{
  "normalize_top_k": true,
  "groups_per_token": 2,
  "init_std_router": 0.00642,
  "train_tokens": 713700000
}
Below are experts of layer 6 (counted from 0) of a mixture-of-experts language model. Rows are named router (the router's row for the expert) and show model dimensions 512-639. Each number is 200 + 30 x the weight over its row's rms, rounded and kept within 0 to 999.
After each expert's rows: "raises" lists some tokens whose logits its average output raises strongly, later layers aside. This comes from a sample of Wikipedia text that the model never trained on.

# expert 9
router,222,203,209,237,174,201,193,156,217,196,213,219,166,199,192,189,197,193,260,210,200,186,148,199,172,210,173,187,188,262,235,248,163,227,203,190,208,195,194,218,229,195,201,194,199,184,170,232,204,207,168,158,193,160,170,257,191,171,194,228,269,211,195,199,196,225,204,192,214,194,187,220,224,186,186,183,158,198,153,220,196,170,173,160,188,144,222,152,134,223,139,166,220,166,246,227,187,177,137,129,176,258,218,190,193,197,242,164,224,202,125,217,200,212,169,194,193,221,155,146,169,221,236,205,201,195,210,194
raises: "-", " and", ",", " of", " ", "/"

# expert 3
router,218,209,208,226,108,192,154,171,222,174,197,257,185,168,172,196,216,140,166,255,190,207,166,216,126,232,182,207,240,211,167,190,195,206,207,204,213,196,203,171,190,176,176,222,205,216,209,197,200,216,212,257,184,184,264,189,202,210,179,161,217,192,166,196,181,219,189,209,211,172,199,214,199,210,182,198,214,217,239,240,179,255,208,173,197,188,235,176,238,227,156,168,175,215,211,187,194,166,165,185,239,181,222,254,180,169,193,177,181,135,259,213,218,230,222,155,180,185,173,211,158,166,199,145,188,186,239,220
raises: ",", "-", ".", "–", " and", "/"

# expert 21
router,189,198,210,273,144,173,197,192,220,213,158,156,215,170,193,261,205,195,185,242,204,252,207,173,175,213,223,271,241,166,205,199,187,217,162,170,276,222,229,233,199,187,226,158,215,197,201,214,215,204,227,191,174,187,171,197,171,249,184,196,163,175,152,202,181,199,163,171,234,128,240,204,215,219,176,161,240,235,226,208,204,188,181,206,223,197,186,209,226,164,204,166,228,195,196,191,150,204,178,187,236,253,241,170,270,198,202,187,213,135,233,168,223,204,154,222,162,235,190,220,201,227,206,223,162,177,219,211
raises: "ash", "ass", "il", "ant", "all", "ill"

# expert 6
router,195,222,178,200,172,203,198,175,180,224,166,190,199,213,208,240,200,198,208,197,195,150,205,248,137,224,209,241,222,180,204,233,175,145,192,162,188,219,226,179,233,208,249,211,255,194,173,226,231,198,205,183,169,172,197,204,163,212,204,194,215,203,194,201,195,191,194,220,235,129,191,188,275,228,212,213,169,196,137,247,246,180,220,183,167,183,223,160,210,201,246,129,163,240,201,191,192,169,199,151,250,213,233,209,208,242,132,155,200,161,202,224,174,176,159,148,178,197,201,180,172,201,197,211,183,175,172,185
raises: "ant", "ar", "is", "il", "us", "id"

# expert 17
router,226,226,164,182,149,190,201,239,215,149,102,180,215,156,222,208,186,192,228,210,177,231,207,223,246,190,246,226,224,192,254,222,193,192,168,181,230,199,190,172,265,189,218,252,171,174,198,190,174,205,229,186,171,199,204,201,177,170,195,210,151,164,188,175,183,204,180,222,215,140,230,186,199,271,167,228,164,210,214,155,204,160,200,224,231,218,230,176,198,213,155,155,272,181,196,223,183,197,171,181,210,263,202,179,189,177,203,186,211,181,215,249,200,219,102,163,211,271,197,240,166,143,172,181,238,187,225,205
raises: " and", " ", " to", " St"

# expert 26
router,203,195,213,228,202,243,179,173,225,180,197,186,195,184,228,255,192,184,249,185,246,186,194,188,167,179,197,173,236,201,189,282,192,167,163,147,163,309,180,211,214,130,229,185,234,213,199,212,254,181,270,188,209,207,204,186,181,248,204,230,208,219,188,169,197,236,217,217,213,193,187,225,234,216,191,184,232,201,246,200,157,239,162,231,230,171,148,248,182,189,211,222,222,170,199,198,163,182,163,186,201,245,231,197,189,185,202,134,162,222,212,196,236,166,181,180,195,223,179,198,157,194,176,220,180,158,208,180
raises: "1", "2", "3", "20", "4", "30"

# expert 24
router,191,209,231,196,196,190,168,212,255,238,204,249,214,164,191,199,206,194,173,209,197,242,180,202,242,200,202,193,234,163,208,176,214,194,257,206,146,221,276,250,180,192,205,212,198,241,206,226,164,211,202,153,220,187,254,235,183,216,183,180,173,159,172,186,220,202,140,213,160,195,147,223,191,193,218,173,214,215,242,197,153,137,200,180,216,215,163,238,283,152,182,175,213,201,224,196,153,179,167,191,210,194,186,149,207,167,239,176,203,134,190,136,211,232,133,230,232,236,188,196,223,214,189,198,200,113,220,235
raises: "-", "l", ","

# expert 15
router,211,194,237,197,144,186,175,207,181,174,158,209,226,178,197,246,185,208,212,225,290,157,144,184,198,185,179,190,206,162,227,239,185,260,211,240,182,244,184,203,195,214,201,261,151,202,280,208,268,226,237,162,214,186,227,225,200,174,199,196,168,169,251,225,185,194,204,228,220,168,188,176,223,224,194,211,243,191,209,116,226,192,140,186,217,218,258,183,228,174,193,137,224,181,204,215,249,166,201,189,188,185,241,211,214,222,179,185,227,164,170,185,278,179,164,173,130,232,204,177,211,210,186,222,172,156,216,235
raises: "A", "The", "B", "G", "C", "T"

# expert 25
router,228,194,200,224,167,197,200,211,199,196,177,185,94,227,198,203,184,162,247,278,198,183,141,199,207,194,205,208,208,215,262,207,209,204,192,201,185,211,189,228,179,139,210,212,212,226,161,190,195,232,217,203,182,186,224,230,195,173,185,178,221,215,204,153,182,199,214,204,167,170,184,241,203,221,194,173,198,216,155,272,214,208,173,190,180,211,233,199,144,242,202,180,258,172,231,266,229,198,155,185,227,241,222,206,193,211,195,157,205,201,161,193,224,254,218,188,167,228,175,173,174,243,200,239,213,139,281,159
raises: " and", "-", "/", " to", ",", "–"

# expert 23
router,237,196,206,219,197,165,224,192,220,215,193,182,188,196,189,202,222,174,216,181,175,186,210,170,207,218,163,200,228,175,250,150,190,267,192,149,231,231,245,218,211,198,172,190,114,168,236,208,241,192,182,173,193,203,188,230,188,261,200,193,214,162,185,193,161,244,170,226,223,175,214,212,187,241,187,182,190,193,177,265,234,160,174,194,212,204,221,225,123,247,242,179,196,168,180,203,207,190,188,193,219,234,229,170,230,247,149,195,235,173,143,209,184,136,216,206,213,242,163,153,167,218,147,195,155,171,214,226
raises: " b", " ", "-", " N", " P", ","

# expert 29
router,199,196,179,195,165,177,173,236,268,236,158,241,224,213,153,224,177,183,220,209,171,173,173,228,256,212,182,209,224,192,224,218,197,204,222,194,237,176,256,204,158,192,187,185,233,214,195,202,146,259,233,126,196,216,214,215,180,212,174,178,244,181,191,161,175,198,167,181,130,206,179,230,202,201,204,208,208,217,210,200,203,237,213,177,230,225,149,245,223,172,208,171,234,230,246,194,188,186,212,169,176,196,192,203,160,191,209,197,190,142,210,213,198,175,229,225,226,195,180,164,221,236,146,233,196,195,174,161
raises: " and", " in", ",", " on", " for", " to"

# expert 31
router,186,187,192,186,195,207,202,224,179,167,140,181,171,184,253,171,167,219,206,260,168,189,146,201,210,193,218,245,212,191,181,241,198,203,144,254,244,230,237,216,195,203,224,203,211,227,209,185,194,185,228,236,194,168,212,227,174,151,156,194,193,218,177,242,188,191,201,232,197,213,178,228,235,275,209,172,139,188,111,212,191,218,211,206,237,247,157,192,189,225,227,167,221,158,195,241,234,200,176,211,190,247,220,181,206,202,166,182,213,195,194,212,204,226,210,241,190,252,202,182,186,174,89,193,151,194,245,230
raises: "\n\n", "\n", " The", " A", " ", " S"

# expert 2
router,193,196,190,217,168,218,163,218,265,182,161,276,175,183,168,185,164,201,229,159,193,206,169,188,203,188,210,253,207,204,184,192,212,245,209,214,184,210,191,187,197,162,237,146,264,170,178,210,156,170,223,197,173,194,218,232,203,204,191,169,221,193,164,221,201,240,162,189,137,228,245,202,221,173,231,183,214,181,221,206,188,231,233,220,247,183,216,181,242,228,174,237,220,231,194,233,260,200,204,210,216,187,198,186,177,209,138,223,212,202,202,196,201,203,216,201,162,191,177,201,184,202,138,175,175,189,162,145
raises: ",", " and", "'s", " in"

# expert 19
router,197,222,180,182,187,196,198,199,230,261,149,182,182,161,241,273,200,174,216,162,154,212,239,183,256,197,204,184,213,169,214,202,207,160,228,170,185,219,191,241,216,196,172,151,223,203,193,213,218,194,204,223,188,209,204,205,199,268,189,210,241,167,170,221,200,191,151,223,182,116,249,195,212,198,226,199,213,207,163,129,275,195,195,162,238,155,201,164,206,153,199,147,237,211,201,184,162,195,194,178,196,238,202,163,245,180,220,205,240,165,215,199,216,169,182,212,163,268,184,214,213,211,203,186,176,199,175,200
raises: "il", "-", "s"

# expert 28
router,193,211,155,242,202,249,195,186,208,167,220,214,167,190,206,202,201,173,181,198,223,228,208,199,165,162,212,206,206,285,228,253,226,180,222,225,171,225,198,241,190,233,247,167,147,203,169,224,258,189,173,139,186,211,153,204,189,212,181,219,242,183,193,187,186,213,176,195,191,262,169,193,199,209,177,181,207,186,181,207,203,187,164,186,164,232,193,170,211,234,224,215,168,243,206,235,278,196,173,167,153,197,229,161,223,236,172,177,200,189,268,228,240,225,199,175,205,193,199,186,215,197,190,251,215,204,241,172
raises: " in", "-", " of", " for", "ous", " with"

# expert 27
router,218,218,209,233,180,211,174,201,204,229,174,166,110,192,210,299,186,155,254,156,225,180,227,261,151,189,174,191,211,220,212,218,169,136,170,179,239,212,193,188,199,224,208,199,190,207,200,185,198,215,254,125,186,202,196,203,179,148,203,197,181,214,204,207,203,192,151,232,200,156,192,277,205,217,188,187,197,213,211,225,254,202,223,180,212,180,179,228,202,219,190,185,194,170,201,226,192,198,221,192,191,250,231,153,233,237,111,139,149,196,189,189,151,240,159,170,203,239,211,211,176,216,240,254,211,193,200,254
raises: "1", "2", "4", "3", "6", "10"

# expert 30
router,225,146,170,201,197,184,217,186,237,205,200,253,208,172,185,211,175,202,207,267,159,241,150,115,190,216,175,215,196,196,220,149,157,225,161,188,168,188,179,189,184,129,183,234,185,167,202,221,280,224,181,191,208,185,216,236,178,209,204,198,200,184,184,142,130,219,188,201,130,169,187,187,200,173,195,181,174,194,249,205,172,218,169,164,218,203,174,142,190,230,158,130,191,198,241,230,202,204,180,168,232,173,225,180,242,189,223,178,138,215,130,196,211,152,201,135,181,202,171,197,154,208,212,215,147,159,211,231
raises: "-", " and", ",", " P", " or", " in"

# expert 14
router,199,180,192,256,181,249,192,190,220,259,192,200,135,189,215,231,210,223,235,275,208,233,177,162,197,219,175,239,208,189,211,174,232,209,195,186,202,228,233,215,226,163,166,181,217,220,202,227,248,181,222,204,145,185,232,216,204,210,198,242,216,203,204,165,203,199,173,192,197,240,206,230,220,170,140,154,144,173,198,292,213,181,234,241,179,190,160,194,209,208,180,186,230,151,200,252,249,193,157,215,224,219,230,136,168,157,209,173,232,146,200,224,179,213,246,152,241,198,192,213,167,153,186,206,145,198,212,214
raises: ".", "-", ",", " in"

# expert 7
router,195,217,179,199,152,202,192,221,191,213,223,194,216,183,241,215,172,166,247,240,241,150,222,237,191,222,178,215,192,263,227,177,253,184,152,235,194,178,295,220,222,232,176,204,210,196,148,224,271,234,205,153,178,176,169,213,185,178,180,143,204,192,221,172,156,227,181,224,155,188,178,205,204,230,149,189,156,180,205,224,247,147,193,150,188,177,232,175,180,177,202,198,214,191,207,183,221,190,186,174,217,165,215,219,216,219,158,186,241,141,182,210,183,218,185,221,233,239,189,191,200,187,153,210,165,221,190,206
raises: ".", ",", " in", "-", " to", " and"

# expert 16
router,236,172,229,169,209,212,200,194,246,253,196,235,186,215,210,224,171,218,213,188,173,201,200,225,189,279,153,240,247,172,221,206,163,193,185,167,238,201,172,292,198,179,149,203,163,174,243,212,239,236,176,183,170,174,224,207,186,288,192,212,236,175,140,186,189,190,178,186,204,210,179,183,229,229,208,199,179,191,129,305,193,136,165,142,193,193,199,210,207,170,190,159,196,202,221,199,176,178,182,192,223,198,206,222,207,233,144,179,168,224,176,165,162,205,209,201,182,187,199,138,229,278,242,216,176,192,220,223
raises: "Scientific classification", "=", "- Born: ", "- The", "- Born:", "1"

# expert 0
router,233,241,166,187,161,216,192,183,232,212,159,183,183,175,225,187,171,200,208,152,188,170,187,186,193,210,212,215,206,213,223,182,145,198,210,189,215,252,163,204,214,226,223,205,195,223,182,212,278,232,181,175,215,135,183,192,158,194,181,233,205,167,208,177,164,205,193,232,161,191,185,175,205,229,149,201,192,201,149,229,280,167,115,108,186,173,239,152,173,140,220,177,208,210,215,208,188,193,210,130,249,191,216,196,223,209,210,180,232,234,132,224,185,180,190,204,211,195,192,155,208,270,217,193,229,187,181,190
raises: "-", ",", "is", ".", "am", "in"

# expert 1
router,207,168,189,188,159,228,212,203,286,235,169,231,149,209,236,189,174,214,191,260,278,188,203,164,186,197,190,187,198,208,238,133,221,182,169,215,198,228,248,234,206,199,177,212,234,168,206,218,220,247,210,247,179,205,216,184,196,235,201,241,229,201,166,186,175,202,153,239,190,162,208,193,180,250,136,197,183,202,167,253,246,207,109,186,219,199,228,166,208,182,207,204,207,140,219,216,176,195,246,194,154,235,215,172,212,138,200,193,181,227,195,234,212,252,188,159,179,207,192,211,221,252,146,221,151,170,196,161
raises: ".", "–", ",", "-", "th", "/"

# expert 4
router,217,211,166,170,159,197,183,208,236,205,165,214,194,204,182,197,186,156,206,173,217,174,154,182,229,214,191,212,227,125,209,185,197,202,203,168,196,239,224,225,210,187,222,185,232,199,230,245,165,205,208,214,208,202,199,220,181,223,193,192,231,155,226,207,176,219,183,237,159,203,260,167,272,218,191,166,210,184,213,245,216,150,192,134,276,201,206,190,219,209,206,187,223,216,205,228,182,175,186,165,222,214,205,135,173,213,133,201,223,207,172,173,169,204,220,192,191,208,199,210,174,237,134,179,184,180,176,229
raises: "-", " to", " for"